config.toml
n_layer = 14
d_model = 160
n_experts = 48
experts_per_token = 1
d_expert = 240
d_shared_expert = 0
activation = "reglu"
moe_layers = [1, 2, 3, 4, 5, 6, 7, 8, 9, 10, 11, 12, 13]
router_score = "sigmoid"
normalize_top_k = false
routed_scale = 1.0
balance_loss = 0.00219
balance_bias = false
init_std_router = 0.0155
lr_router = 0.00232
vocab_size = 12533
norm = "rmsnorm"
norm_eps = 1e-06
tie_embeddings = false
optimizer = "soap_variant"
lr = 0.00578
beta1 = 0.95
beta2 = 0.99
batch_tokens = [65536, 131072]
seq_len = 1024
train_tokens = 479500000
steps = 4906
dataset = "wikipedia_en"
Below are experts of layer 3 (counted from 0) of a mixture-of-experts language model. Rows are named router (the router's row for the expert), gate (a neuron's input weights, with its number), up (a neuron's input weights, with its number), down (a neuron's output weights, with its number) and show model dimensions 0-159. Each number is 128 + 32 x the weight over its row's rms, rounded and kept within 0 to 255. Numbers have three digits each.
After each expert's rows: a language model's description of what the expert responds to; "mostly gets" lists some tokens that are sent to it at least half of the time. This comes from a sample of Wikipedia text that the model never trained on.

# expert 18
router:162127087143116118152060123150105123149092073113159098138157103179130081103162086118091063130123150125138130103058118125133155179103084125118082174101101111114128169150108136101143171100133079170132142136058165114081150140170129160188081091098146192112134127143141119122098119118156100094132134152204108132073186173121118117112089107076170073119116075141107127129125098102156125157145151112168140110134204170098140049138089084115141129110171089147140127136149112199137210104161160
gate0:137080079111050117142103081137161159124177078092167060139147119150103115143118113097101122107143126129131107112117160133179186098133084120166134123120152183118121107152099117129174142137194130155138064079127197129105130141160111060142120200145118142105084180110153159043127158129112101172102118134121141152133169108119156147107080165143107158124123102136160122153112079162147151101128120182122133177089185176174113033124091190121157129105118134161157079112070072130153166126111127
up0:143177212134169184129151152170105099163107160166082187118113145110182152082128121172171129120095129120118154177143097123048092147126145134075102147118106089099135158130139158116114090129062112132093173146123044119161098128114110152148112065122136088172186079137086091192133087111119164097112138124140102148122082154171113104115222101128153102108138160119108134141148169091095127149141118065123115122151096092129140230115144110104073110157129096099115162128176151114113128148145150
down0:160147158119116126116084200198137105104192098089115157118127065114183135126123161101083106098101137115166111126134102161116147099098103140115158165152213140118168156160098133137112116150119099101105121146092138151125135163081072053135159199192116091129147186100172127092088121073150131137185108176161137147092118079127106105125116181086143135168109153127145093119094126113109092102107134059086114144084097119198153128113094147126210123115169181166134124105124114117199144114114095
Year final digits. Last two digits of years after 19 or 20, especially in dates: 1964, 2017, 1998; also century, ago.
mostly gets: " century", " ago", "-century", "–present", "09", "08"

# expert 22
router:170142111102169142192095144153116055105135145098134120110135103118104124113106080113113129123167124138184148091131130117142164112152052089142105157118137156098179097151114105098153136120209078165105158137113115179125095105078154133149102151074139140065151140135091111133164122112161083150099190157140102071079109145113110120036125161117119094168151135174139047149104114081106142216137142111131104113193148100109101083148163083133152127148159118078125174197137090163152169136121162
gate1:118124134120109129172081146120151144099120133174135071074084160110173135139160180101141157093185139137168098109148120111094214119147104115155120104114155090140152132133158101144134087176118150190105102123105109128085144119120093254122113137180110145074152152110099102187161150107122127122131117147056197150157141135091070134152156188150097117100145100115090074131127125093168057166113141086153127131128117192052147137105139131128106098110141101137154150062086096100147110162148167
up1:125150132113169155141115140114128104120135137216139090167137120133126138175080092099168094144038135130125108124163137155131081107157143129187108115146151128101118156082117161049109193159123155106109170127140117121190157147124117107140114119065147161123127117192160126113144101168087118127100146106146092136129099070116140106079099154173216101157115104145173099109081162114102093139109193082110140130196119135099131134126081190114175166174103089103139137127152156064084157068060132
down1:164095083147136121154141100210114108120169106109118128102156170152104087145056103155113139145140116135171091137110114146139111141079090175147188163240186200175108135143069117121116173065164116148189097116170086161147116069108165115143131134129139107144132135132130190097092073125150101077082123127172127115061183132115134074128070107126119153133066175124117132164157150108156095108115128090114102119108133130103134115185138125093151107097057114143126158130149123148124143183134106
Foreign name pieces. Word pieces inside foreign personal names, often Japanese, Polish or Nordic, after initials K, Y, Z, J: Yasuda, Yzerman, Łuba.
mostly gets: "ör", "ö", "ł", " Yam", " Jak", " Ja"

# expert 3
router:139124133151181125141098123187153148176092110085145095144122148140134114120128101102130099079137086146135152129130136124115172207128098127102158118080123118105181166096158168101135121105143085142090144158133138115075152104164111191149129160079133223114054115175167120101126151118118196162131116164180080118076145154165140118131122205162145117146070110151140187184120069073077098151092137103174149156099154137125102133077070131134113111152170134142173165150163166119066158116085124
gate0:089163128143126059177135131168103180159116127141116133185167157171128093102095124120127116152138098123138151168134132134122083190163124051145094101085120167074167140127119121113178145124112060109166105114111107197112138111114105124064153159111130164124098132111204102043082154153161134100089097102154103165112134067169141125126075189191056102156109125108125103100081166121124133137147115170137080108148121137097144106124114099124117185149134176181188155088139149160092155087136160
up0:113083186115152072158093160148051154126117128140073135163167161130122107100112194128133114122137086112149163129143098112138123181155128079137134133121115124129200145124144140092125148084129074124132083084130096206151101129117143127022114110124156149143082124142172161061081169117161135104081087113136119159152151106135117091147079122147075135142163157101111094149117214115144105111135132132153084137134129133117131149108110114147111158181150144173206193045117130184087184104128124
down0:101120138144089108136138144133137141116109140224102182083176102117133098096132157172132098085144135135106107115122104123169105149082140098146134113214081107126108082083100143112175159132164127111094180171146109137211126140106083112087095106060142151132109120140142138096084100128185089124088098125094084140155132178188121131112107124145100101189126188096130089135133176120108105050145120154123157222151131198093168110113154066118147147092153120134085139138158139186108179130139123
Adjectives after determiners. Common adjectives and nouns right after the, a or his, often before of or a noun, such as long, high, early, senior.
mostly gets: " high", " early", " short", " full", " long", " mid"

# expert 13
router:101139107119135118119143058145118125162128147106159084124129115172178113142115095096073106133161036163159121149137087159117148140148103111118183151087075137193136166105073187066125162142204073129150116123177115156085160092139121135121086131089096138123145136142130063099107160112125164098113122151158123127083131121106085129143121188117113040147136055168128158148123093118145110186152132149187139165116143127139092096103070090127131043094210133107136151153127145130112143127081111
gate6:136113112112123120139147101146110105099172128113100095089106179129142140158125140135082097143158173149117148192165121037126157135183155110035106108171116135146158119165134115107112049117101197048123163102110135152099138081211127123151156111136136118079060121134092095148096133131100179178129120093117072150161089113077115114148112166137102125112122175146098146126149116132149170141117206129086145139160051084159141085188157106116157143136135167131145152202136125096165105098132145
up6:119153113113139047136116083153152133088128132121129125096134214130084110165168108136161099143120103110091181154111120131186139115106180161100134125179123116128141160168124117111120063117133126124094069118146198158152131104192119088156141107146120082114152090098091135141077112140138074141142132087144154192102170122119084096099087143206082158101109135075227125104110115123170122155165100122089154094142082130124146107168196115116130122144078156072121150154117179112193084155129175
down6:121156099149149108099105177109094111096155111127134160072145159088064113116134114145108102101112169101108128125066162112153079074139119115112094099175137135065181152149219108121183138098088080139126156197114111182118155061145152124154082149133122162045135106110141125117097122122109151118150123125163128177162067111137137062103099110145081188149123161127162166120127148131078137098140109100093119119177079069187136156157156163176166164115085200154147159165139134167121135128118161
Place and time prepositions. Prepositions in, on, at, from, during, through after verbs like located, born, released, runs, as in runs from Bucharest.
mostly gets: " during", " through", " at", " between", " along", " until"

# expert 36
router:126131148106162143147107147149088096149121101151129092152118065100101138124144115094097101075162141141127135143137097124106201081126118124107107183048171134139139099120114074080183168070182077106124198150104146137139175080132148142181072134140140117109115149177139101071096112124108103135109129170206092127112133134131103109060099124091134072133152104169097127149125129127119074139140167125191157147130129118098121175092087061188146085125185198111102086162143113131148189123093159
gate0:136092155130135163100224139110143117129131161129146093187080059157099121095141195088102045123133086101144127136085112123084169190126092098108132132112140169190147090059099169177094113180117120099067116149128167090108114129168053183115160132131069188146119141140177111103089141106130124149102115142139114127160119136077123099068121155135121130133117168143136083105158115116124167104160089134136119083142155127149184143151136064163161162147173076116170113149142162127156105145095167
up0:101119098178131073138089130132134121144120113109054159122190157072150135151095077094132186144121149141112139142118106106185126112149158202126104126110141136123153166155123086097153147089137131176158138116057126134143155147092177079186096099117206120113142128141000115116136104119143121132176135170120161107109114113197125144152103110122104130096139132121058153204098137151145133166117186137093155154123092148127102094084121184120090044142136137094095117128177118138092142147165113
down0:131101168163150101125120131026080070136173158096160117110100094165152084135138120101149157199146113157128095102093096128125080183084158121160085076083140119191158142091139156104182127149108135132144129140148130170034117154156012110124160173095094151085112113129132084175158094136096119171137134144101094118147147150099090131119130174126196156176168138101194130129115124078099138159134163154154085114108161114179135103100106109137146111117188125139133119113100123134148122104145167
Line breaks and headings. Newline tokens ending list items, sentences and headings, such as period plus blank line, title closing =, table row ends, opening quotes.
mostly gets: ".\n\n", " =\n\n", " |\n\n", " \"", "==\n\n", "==\n"

# expert 25
router:169111115174205112141140087123068143140143117123123079165144130136127095159098137114057132147155098112146198137135109140134167162176051139150107137089116102101148154108124135118166202062143107093089139126112106167060157130140140130135040124100099182117137097142108102138118098142112102106090121148128015116127135153073125111123143106092164100128121083138163114086131117136158144145161128110168187091127169112127114114118097090156087100090247109134096073150113092152118131135160136
gate1:151123134147192167138136091121113123120123113061154145146140144095114123075101166117131181223116131153153173110182122063101129093144130132136145118118186068170150112117137145049103145110097136077147149182118124081145143144128118153180076127100168113174094145097122099173096080116099128110124126165026186143143128048117139105076107135122104119146123208148153168130112095140121093098152112156142083081164141180121134157119121128103169136190112057099125115110162129110153165144124152
up1:146153141084159181105107117070114144166136069119073180118108120137102175034116126122129128188129096147117165120132098106159099117105103147124156118115053109158117161159114145130172118188099139071082125106114143145147096103152185122102092108103178074119121135128114059079140160088130121170148129071133197158159160142164099188104119171130139114188138126163132087126151114177093133099128130146115159106162181127078134154158100183130078096104148112150063178158140195094158097131100139
down1:104067138060112123178147119085103008140144106125173189097124132154132147124136127103133132148136121085139142099135120082094135211132171092103080125110141167169179144149063167073140062111109129153090072116136104085100138148094112145185153128138165177137088195118078113166135160146133156195131171163163095091141136159103130102152151158095145127137121125133109145115153168210103127175098097118128105097140130097089142131097133128090170128156146093116135141138140141174125144105047149
Past participle verbs. Past participles and past-tense verbs after was, is, were, been, such as released, named, appointed, announced, held.
mostly gets: " released", " began", " called", " held", " died", " published"

# expert 27
router:137180161137166140150092088138116104171136104109194077136105118164127064131091132115119160093130117123143179112117059161163167137124101127151170129098141191142141130152127137097163150104215094073118158123150136117067098120129142191139091132133107114161083179166166110101105177154117105112107156163141071126114130097136118117099084133084172093161136106167162128166139120152162178153166180155196152120138173133147162102072128073135128111097191134178169117122176078174174178115127186
gate0:132075071151143133094154161170117121165106093157178098133143191139118101121089101185129113175082129169131237124124215184134098095203077117138146130085105139141105107104133153177150074082139116095142149149124151090127047135068149106160138101062132119124059177158145168118135177130127099145165132193172102130123087115103132098099072125119174099143119147075142146093146103171126138123099102112121096110134137154148069101163114168159108112117163159140107131098140159135136118100131116
up0:123116102157171125115131126148125096177088144129209099139146181166143085119118062139096103202064128149144208113101165170120079074198106136196130173092107115108094100098142175172135085093116119041152154133151141093130068127068132120166151120072168103120102160165123147094143156131153093155137140193182091144162079127135117102133093126090151095159141136130166136102153095161127120150087098129132105089126160147163100126152082144141114138105160144111108102060141189139116097124147123
down0:131071079188124145093134109159116156137230114144114077137082107146141142127099120151145135137174133093175117104115187156134093106120143186087142121119127193177134105068123140156138150156143133139188082095127115101148084115133132142130108061088118164140170116170093129156128177062160177159128157144174117125151073135133118150128173067142117114088158136075120122058158153108178117120110141095134122107152091085108134178083093116087139168079088108154171096087105190146108131081128186
Clause connectors, list punctuation. Connectives and punctuation that link clauses or list items, such as and, as, but, both, semicolons and parentheses, sometimes a following the.
mostly gets: " both", "%;", " but", " as", "ocratic", ".”"

# expert 45
router:125141104112160142144112118142161115133168099103111109111127119173132096122066138071114099145173142090146140176111144168171131148136127144096115119113137130122111122152100113103184165093155137084141170165146100152154120117105136145156084172109156076115125205172108072109113151174092150089153169155207111119161173095101169139123127184091190080122131114189136188117146090121165129156208160080170166118202131161120153132108173086116150079131169150116115181130102107138138231072111127
gate6:104150079129203116160148174111218117183120178122077067127193145110142117163184142130145159169098138112109143177202121104099106137112150129050191133095149159091132139112128141131121072081099101074088105137109131101089186119115103105119149111158124129174141097079110123126166124159121176106114136089186133087085147166131125134121084159143131136138068131148182060159168039103159168117139146075113121117149134130131135129152156137107138125123101111113116195146144086162108111090102097
up6:087149055075162085113144109135195176124159160104072118162168100125168135109104119098115136099080116136137121142122083155113148138186158122090126126122149191118154220136111074071128180113126166154186143149124138084060126164104164110158117129159103129117133104098120097185196174124183161079122157094175129106128095162116133153109144137103147124140088148090113120144084112132194157136118129112060127109126070199154085129176129162133088100153126178126078125122098092148129101102133077
down6:146132149122114159131118112175099079127143140108192150054112150121118148166121104107117145141101216089108129131146119115120149154116116131125084093032116123148075128091085144180084169127112128114183168132115126097093103138153148107159167199182117103088132097186136136140108125094115068086113122110170119121162156136185090080133155151205125087103131105094117189156141085132170151105094146150155103118150138158153134115149116109102156165104076155186101129209111135119193075091069117
Preposition of. The preposition of after nouns like part, member, one, University, plus for, among, about, von, as in Mayor of Carson City.
mostly gets: " of", " among", " von", " Of", " representing", " for"

# expert 8
router:121135161110145126154113128132128117211115109151144087111138098177136104202141148079131138108166113170185226104122063154206131110091116160093165137072147118086130109153101149131144194082159076117123150107129146109137117126121143145160148160068127160091120158161148136151121118054170163061148109124144111074129143145129089114124125146144138112099076132142141105109108098102106125220119123108112154104162139162165163118070140124171140060155167127145090121104151068140143141082081057
gate0:088144178108110121146076151124136107195106222109056102130128123122113090100126146153169118124109148064173141148134155082149127104146187081150127122192163074141093126144165151088109116139119084168107126102139168177158159136129133128100096110126096136119100108117158099191172095146124117100031143115114149111127136146108132112126120114120115106136156126124130158156134113063135085186143102196153119156183152127120140141092113139125084096130164108092130151118202127102227156083033140
up0:123106065169121127103154131070088126115111050115166126119105101114113137161144149100115146125096082155031110096160090188086140137143076195147114134122108120115166162131138107135146133132131186106151132120181106115063092138166130143153163079173160121121120131106102184093103151080171072147139138149119147135143133128177175148113118146118079161158137153144155073107166133192095179082156182096166140113129104129114106122100161135119190152114121147172125097159099088080040128188183104
down0:115138097185094137147140112149068133113092139117131144129123219133140115136048166172125143159148166174126109175161135144128163137138135116138124088136126124135116118152121163083124076124165133124148116103159071104150117125065101100115154143070157215112086095080097106148173151149180125109124149129163125117099069138133068136095140118150185125149121134055103152129126071144076128066129156211138066106160122131104105108122224093083120134164185109128091197110124115159148148124099144
Infobox numeric punctuation. Symbols inside numbers, coordinates and tables, such as degree and minute marks, colons after Density, pipes, plus/minus signs, UTC.
mostly gets: "°N", "′", " −", "″N", "′N", " ·"

# expert 2
router:143201135093127155165063062169144171143121126136153066092122132144152101112126128169116123074137142155191150138141159098158166122138137136127092148084166113111130072120132092146116178111188119165129121131124137146129110127124119165168082096119120157095086148124194114091167109124116121042169137145142094151140100114117138172115106155118143111109125016161127097184138145063160159156140177159198164158190134134180078098129140117129176061161149171137147122171104161179134127085128120
gate1:105102155146108071175103121154171118179152183173128075123135121110128120168114165109129103153131147062148142137093138146151108155136153110144103086086114125125119088077081127122133082123149141136154108088138180112185203124132077153130146092067107118185095163126143099075129071057124063188100217127080142156097160165136126175111111119103107152147123111119099091159130107145213125157112143101098088123126111159224131110128122132177083161124115135158131098192128158135138131084156107
up1:141146090106152087084166132146092136087090143129163224113098142144096112124153067159073125178175142148124101147155103105111103128150134166108173177151144122164146159203144184129080136173104198083144142128199107084112062138113159121162104156129094136087156132163110142105092143107126170096127091139127073102148102154108112100170127106116102070140141131103168160114132086143087101125127085138110130102157153134130172137175091103077083144115079096137159221096093105085175151175114137
down1:102158159128168095112018098152130114141161156140135077131075127173160132149126089113114088082180103150151114100115145079108119115128105187122104127136106103129111165122161147093176103084109116158157144171192100086142107105186114121228188073120154148154138185119116143134111117144158140134157111078131099087039089138118154103139079141113107145115156050105101143137093126126155210077134166163101161113138151143151112138116138207140091142110109166153147154120155095098128134162098118
H/R word starts. Capital or lowercase H, R, B, M, G, L pieces starting proper names or nouns, often aviation topics: Herald, horns, runway.
mostly gets: " h", " Hol", " H", " r", " air", "-h"

# expert 43
router:138186176123151143159084069140125086165116128101159083112117108178138080134094141117116127091139123126139148125132089160178175144117093137151171118097146176131123123153101142103173145077212082104122158130153125144089112131133165211142097117116127124155089166164186110099108140150135115083110157169156059136108120121145115107097084151060165116148126113160149133178140127137135171155163181161216151117126173134136133102051138065141109110095191141186154121126175087177174181125103160
gate6:134091114100167149139117081153118098139155098079089102184156106103145157152114146056166180154130186151142108125131148189197115151113139138171133124168157100089144146123108139140140105128176126166148106131096112128104125098160066114149161109203120104144107085097120165117091170132108111136102097098159069087086069107161115136130111168126134147191163123159140128155101076090139115147133143122215148136157162118152110214137114073122134102077096203085144127155144061072091079130098095
up6:146110088099136161149119120205073145079142094063174091104163113101112176130147164089160124133116116162143138109080151125125098148119152210143092049149116102172132063120115102144073152107103090184163127110102139112118153118183082160091174100137135149104182141074079070096118182119192128102133126108166107123139129166109114082159137148164102135140127086167143171147077090137125121143084146092236128106162128139158127160112147132141114157152136129141151118171105136140110092156050151
down6:100157144144071139150086106110128116111116147071163146157165079168135152104124098121164104124046133125184136130115117091088093155104203142074170137150135118102135104071187132143142154142138139128119148098157123112142120198130135149140115091105123144193192107121121171073165154072138092163176129159087161168101094153190117122110159126144118170187121134076093123109105080124156109108124169093127096068041127116138123065139082054118143183080131146172120168127145159124141175127140135
Prepositions and field breaks. Prepositions like with, by, using, without, plus line breaks, pipes and semicolons that end fields in infoboxes and tables.
mostly gets: "\":", " with", " using", " without", " surrounding", " consecutive"

# expert 7
router:145172168143159124145073071126115109169149093096159077109102110168141063109096133117115122098152122127121160124120097166185180137134090124143174111105144169132151135141125137088150157068211087083103167103135148116099106130125165218125093129105129127151092149164163107109101139149128114107101145164161052128127132099130094108105079148081168108138130089158161144161134124133131168154155189172204151128129151137126153109053118049136122109112185124194142129120170070180170167100134178
gate0:131181108123135101141153150078100076137153137051098162163157118159120125163186076147135092118128167150078142106121126155114154133141067151114083139148152119136100165111135166204113116087119114110108113191138069197113124133128129155141151162109152114130126154159139166141098197100118137076127060099099075099101187099131161069126141136127081082114092141113141168199190092162113103185145086107103122130100115155109132205169122109120132111191121169114112091140068099156162140067129128
up0:097024164163121110091094107107135105131104206177132130151118167135127123148087168085118114161095100089152118130133068139147129124145064128182161091109091106083149094118139122143155126147190133145134131113144120194127105144115127114074149116103156134161165060199130136140142137087149194057142124171135117104137117198198115119148111164112147145139126111123154064094134102185095134181077155151186159088087131115100118135130136129107133112090087065108163122096163136141144169109192098
down0:142152139158083094101174129119174075156137112114110091155134149155127165103121135106187153150080095165120113124110179179107132126091154100112152119142103159112074137134157135156143068154180200118084189098088109186087131119139130107158086069099090119113112074083108165110105165111089175036091117056170094165157151169161060166070147109126092182136125125106160113161162103107175143140129123135130135165102116139138110113173138195169118150119162092143158091137116142125123118159065146
Table row ends, kin. Row-ending pipes and line breaks in wiki tables, plus family nouns like son, daughter, brother, and linking words such as and, after.
mostly gets: " son", "hew", " daughter", " brothers", " GF", " sons"

# expert 23
router:145202121164176138166107058125130093173123144123132144148097082100128079159096125131090108110066117139122144151084125140156163110086102113089052183072107132156142081114119143135148135102162107149058131119106146143134122114140136189111112141114132178039107133200120112126105086080168177110086110095159134123105096120066142111066095170073110082170146096104108148184124064075149135143119107080081142117105188163066119154063120123117115105126122116101103127125120106135117175149153135
gate14:096113131171171167120146091128155085137148130089121161146173126133112076115087074127091106158181091104135192102107113201142143123097121097133124153124070130157137089060104235092176110097133103133119131122150146130110097112143162171099097150068109137146164149124174087178096100102151128167128113142160142142154148162154099161146157135151147084155156132128137156144124133104162092094142113103075098125172200144113057162023097114122064142148103130110141075155146100098192137124168138
up14:131112169177157119133137045164181096124128178145159138119168153139145054146123128175081158172168095111103218124075144184126144070106171094147112179126063123189103105085095216093185122138118116149137153093161126171162089126162123152131124111133108108135129143124166098143074124155147134115128090096150117094164127138103127121150109145135095057105122098127140170160093127068135052080132139147100161139103171156083123111061111116121115134133131137094102086152130089140181121134178123
down14:184123144154138170145094136095169142097126093151114110099080087138138163149103133131130144108093124067115174154115124071123102129106148140189099084081149071134094125133159136065165147148168132123090112124130091102178122143192102158077113114070158176152123036113129116146156079125137109174113155183117172087145094122116178200065179183115117145129102121154127095085161185078105066101086132152129165136123124181128136132158164200149151131096142127155109120165119158064149142101128107
P-words, mid-word pieces. Word pieces inside words built on p, pr, comp or rep, such as p-rop-aganda, P-rop-osals, p-ap-acy, plus other mid-word fragments.
mostly gets: " comp", "-p", " pl", " pr", " br", " bi"

# expert 44
router:172187095094166151177150086143121088131148117106165090136125060165155083199133107111108136050141106135147139099098106066164116134113087060130155187103107147144137153106126164110151164135174141126095163211120145136097119161147143171146121156131134104117060155157153134113118093102134109130121154189164102166115192140112144105109101172131154091119071126153163126102128099104133132173146161155155144114179166127164139169083110107124167091084180202113106150169171087203153163091124136
gate1:109105111094139137082088111128144188144119165037201143083096059050128152114096130153106142073170103088139133092107114177114144107154106113118164129106102106177126173115126118137138146129084130115131159155186137156070169164149097110124141156133132062067129131109173188121153143103124154112106095213095115219073127164136134089120121094104139101122118141157099157169144151166103093156134095110171136101095089167201132134141127107106152166105115168146153195157135126141153093121127091
up1:161085132160133088131165157141177119069175112125116150136084203170154101161144133126117165161075151146146127191183111145119077149122153114129093122165096130097132157136138175147095150067158133121161124132134135025143132090154155140152130130115130153174095132102123116135116133152100114184126101030131067098156070115135142122110163127135104177119134058087153110122112105121183148158162114127130128120130159050057121085213135131167135160141101097104123061103156166117107151093081125
down1:155095124119140142155128073169151135110151081116115123130170128077166111107078129090138202145167123107161173114168096128214153113082125176098119143093085162097105164128127141136127157090104086168137119125069159150154176124154149116116113107160182120126135137163118131131113108089080122051124166135146140169114051115126088139009160107182117068177116124126169175162131150113174104175076109106093138192136137147120085042110124142133105109119157150118122140144125166085112149121139160
Commas. Commas and comma-bearing punctuation like ), or ", separating list items, places such as Pittsburgh, PA, appositives, and clauses.
mostly gets: "),", "\",", "',", ",\"", ",", ".,"

# expert 6
router:180154112111163156152102110081094125127149140085137066132150113136162108117127132087060132084152109170165140138107098073086146161134080140124148101112150135116170147098101149095151185098123125115153181118128116122048075168136135202084088101093096190130032144140156129147143154113113164112111156131132081111117130122146138079122075098088179120170176075206131096159089089119144140154142172136148120163145128112078060120073118122137136110116178141177169162168137107173127166088159135
gate1:165102089146085171104149133123178158089119143161133101157101055128174160155185103127072133086135114154120124125152150103108158137094150129161094145061145186064118162143101171111088161078051185173142137098110129145105135130181116115082118135093099126103122190105115120099128126143147148144115134154141170152173134119105192151110116190123133062179118069192052118138077060103106134144141148160117116109093114137137181101141111100099216161147109141132147131106132110112154156133136067
up1:078164117099170107156111170097138104152135088096100133131168185124089137084102128117154124146179173150141177188115139111147091129165112136137163106176125096195131142117151124121193084143179064058114116147151123104132109133083154125145136116201166135149140084143073182186139138132119121131159096108112066114073121117160062110112150086096116190070109158100134111152125188162147098127111129063096125131123190120115080141127155143154044091160135110150122087188100117104136116106111177
down1:134152150183085138125081151160121105135166147167115138109128138109127076151160127080108136086127096126105129090074166084103129066169075130178160157114125109062150107133136101173065149141118145159139125104140127086112151147121072132127176159102139103107182151124186139170070096113161100149162100206115113110169094088123184094111052130100102095147095189163102141113135134091210137172147152105120191115117113193139177118131148092125088157147177183126133094100182090088129118120107130
Sentence-opening words. First word of a sentence or paragraph, mostly prepositions and connectives: In, On, However, According, During, A.
mostly gets: " However", " According", "During", " While", " Although", "On"

# expert 19
router:110131120122135124203046118163125114158130146137158123094117076114124051116125108119044141102179111087167153086083121142119150138153147155108135150098118116086133156105123117091163115142116098177095135148145121134057072106118136134104099134124140146097086147149159130134114132139138157088125134121121026094101127147157078163089123147092149118179099083166148149156123073117162098159165137073159124116172135165138130130088150143137129142153248185116134110139095053181143213123127126
gate0:164161109128149104127152121089126099111142152073083106122160112159086149138091073136136147023123075101159143085104130121126137127111096181113135128122081166125143126082150166209122136138138109128106169128120157119159160062136115094131122082146144133172152134097149103136124161127151163029146146138095156080154121114078198077134137095158165166094161147100153141137177148167069120083120093108123101158101111172129179074121146206183145078115158155107192175145111179132104110105119132
up0:178137117105103114111134151121142091123132127085071089146169118132096135112125086131134148033120078111158203107094137096110122123119105162139168123118105150121125141084114185187109143131146115131122183130145161115156135048128134086135137072136138132176170125067147102159129150109131143078187133154104162087146115100102158077121142091133166168098171166080156134123152171156083122083112071099149114165115087179151167095086144206152144102073158176115167190180092196119092119103127138
down0:114111007123151130120172127122157123144080087121121145166132151110116152099158200106113148172130083103116129115147128230195145137104125074120088145173134150141177130129112126163105083066118158116164112147114093144119125125071078154171125115081159094144157137083132165090168116104088094085147036203148127110050144160114133139103134124172116105131113151137141149130115057126113137130122113117093113127089127127084159122114127159150180131133140125141136150145198131137161192093136186
Counts and scores. Number tokens and spelled-out numerals for counts, scores and stats, such as 4.3 rebounds, 6–4, 243 rooms, five, seven.
mostly gets: " four", " five", " six", " seven", " three", " nine"

# expert 11
router:171119160167149115193121117126127143211131119131152125099152046102134142089128094131133148096077123115165147117080103178142156112211096089134148156082140121176146113140143125107138125175121119104121156157074093173138138139158091108176119131147139162074071187163121113160078126087161158103164138119186116128144141147135128049084105104072105119151121040148149119110119104116148110149133154060148205127153125140127054125122117115167168098193149163129107167125145111162160185125117172
gate0:161114104157149151159141103139175100102132106078133122144085150148100150124099200159159130101180129069147194058086110043167185136130099109139161122120091123165135097088174144142134120119091158196052134122060108099167102091151183131134131122149141051123052086172077111153096130171107128182141093145089082140114130140142122148166114141118151138175134092181078125134100070058167165126115097090150142111128162145152136146171148143145130148144120112095096125140185142131128132151116136
up0:066160133078148119114084120161053186179099117161124123132138157142171105116181079094131134119098189185099068178142109203127118109112160139100131122133124085139153145161097129088174102079134128096196137103152132168114164161129093141078106170114100192122180142117169182099150115095164136014115167133149170096168109138151107153091161128099075136091143142076179155117135149179078133131134112142078116137141124115095133080102114139157109118139152149142129119091128107086107093111150164
down0:187116143124099132157036185115140114129153159116065112106178113120112126139133126146112136118089100156101174108143069148111101099106139087106169102062163140160019131109135103086138101121130143160146128095137131174110134179101160124131109192126142152078131192137093150130193082127164074171156111108177122084097157144137141143135110141136064163117110199146165134100103133146121185124123143090104138096192124119053097077172133162115101126119168162130119119209088127107127128142160145
Latinate word-initial prefixes. First word pieces of longer Latinate words after an article, such as ins(urgent), res, pre, pro, dis, sp(ective).
mostly gets: " ins", " Sp", " res", " pre", " rec", " pro"

# expert 16
router:159146074149142099144108132110075164167119149126128063172233099118103078099107141106134134143112147162132134115112133106136145142140141148127137201112156122061145120098113120108224143098116071136076162103118098139130111092129082179183080138063061128038124156161112134128128114079115152125178105079131079103153115134159144169103111152117138059152103126111121119147123132166107070226130127142171180143156126115117094129089139135146154134119144185159109121115144086136151105128158077
gate1:133123120106185096144162157113112160125132129091150131113139181113145102134160052099119054151140159122114158146143127109136041132160103122128105109134144104134133168107197095106130139121160179114201157158130163154099125114139079174124094144152125112166119080159103146138149109106141149139128096087110110133031130134147132156152092122135133148160132109147152125141110077077051084072055105205099166104163177086159159183081107117192131157147146092113139128078076151162091124192156134
up1:123159097151094157107132088139139143081160175140092120103124116181088150170105124081157147172169152085100050146055120199156191061157093138167087144102109127141142094135129157182124140213078137124120146109076147117134169117140122109157085134182136153144104088081150111079128116119108139134195139107155092136147192144137134135152118125111132075075050127093109150155145114154139155134184133084087144090130139106124163143160131138081138111086121111149094103161111122102159218104095163
down1:156156158118133161095209089133163134114093124131138156122121119114134119134197174151100118134114088124157067130099125124179082138113068129155114159166130091139153082165107120129132197135104121202111098135121096114141117158103100151080102065106113140092121128118098145088117173110124142107092122159037103100141219096063157119188158103084192123135076172116150086177134131127162135160100089099181143124111082126100171129057133115182148107117100179142149175160089118144132160154149153
Infobox field labels. Field names starting infobox lines or table headers, such as Coordinates, Website, Occupation, Succeeded by, Total, Rank, Competition.
mostly gets: " Coordinates", " Preceded", " MPC", " Date", " Clade", " Label"

# expert 47
router:215158116119171089164098146131109117138129111134129129139184157099153097102173153140124133155151056136126150113125078142146169157086082124086120166094127112113103177107134142102146117087108091115076182106057120160135129127154105126191060134067154164161089178142112170163115099152133159078164120149171124106103167107113122159081099156113136130139150037136138104158096083110100158161157125127183169145118142158102114097064156062148155104083203145113084103149164094142135169114090159
gate0:158104111191114148067128108110104123152103157111183123140134158179069100055129098085136070150124133079044134114143121096097150160150203137133131142128118135059097120052125092072081154150084138137195113090136144136123119133134098146151136130135135133110148142188118132117062121158118094159100144129133119137101103136126137145189073183165156129140176127125138137122223160091114116107135173127141188206159136144140096085084175123123133141156135152118120147076110176080092168096142137
up0:118151149098166158134123133133125148143063089097140116104171127135150132162158154145156165114142134169138159135142137144153095165094096099077132150148120098148165106122106148171135113116131119130115119123161123091097068130136124099104145144074118182136185140105163172128113224122125049157165162149113154133158140092186118123120165059114071130107081115139131115109101101122089189123183081114121116129042097048126154203205108055139122118065096120110114136156178133200117086132100142
down0:054144121121076132093148090129149147136112165144132092164087088193115072203169142096124123105123139108125170138137072091158112086151114140085132096098197087126169147065024127075134192147145106144170107129158121095126096117097145114087142180163129143113127130135125110067124159139117082074102125115141143137127123133130124164142144132075154122165100128072166169144121069142162128211122105133149121154104187135162167153118171202096164158115166108091139176087122143092124140133161120
Year century prefixes. The century piece of a four-digit year, such as 19 in 1960, 20 in 2014, 18 in 1876, often after in or an open parenthesis.
mostly gets: "19", "20", "18", " (#"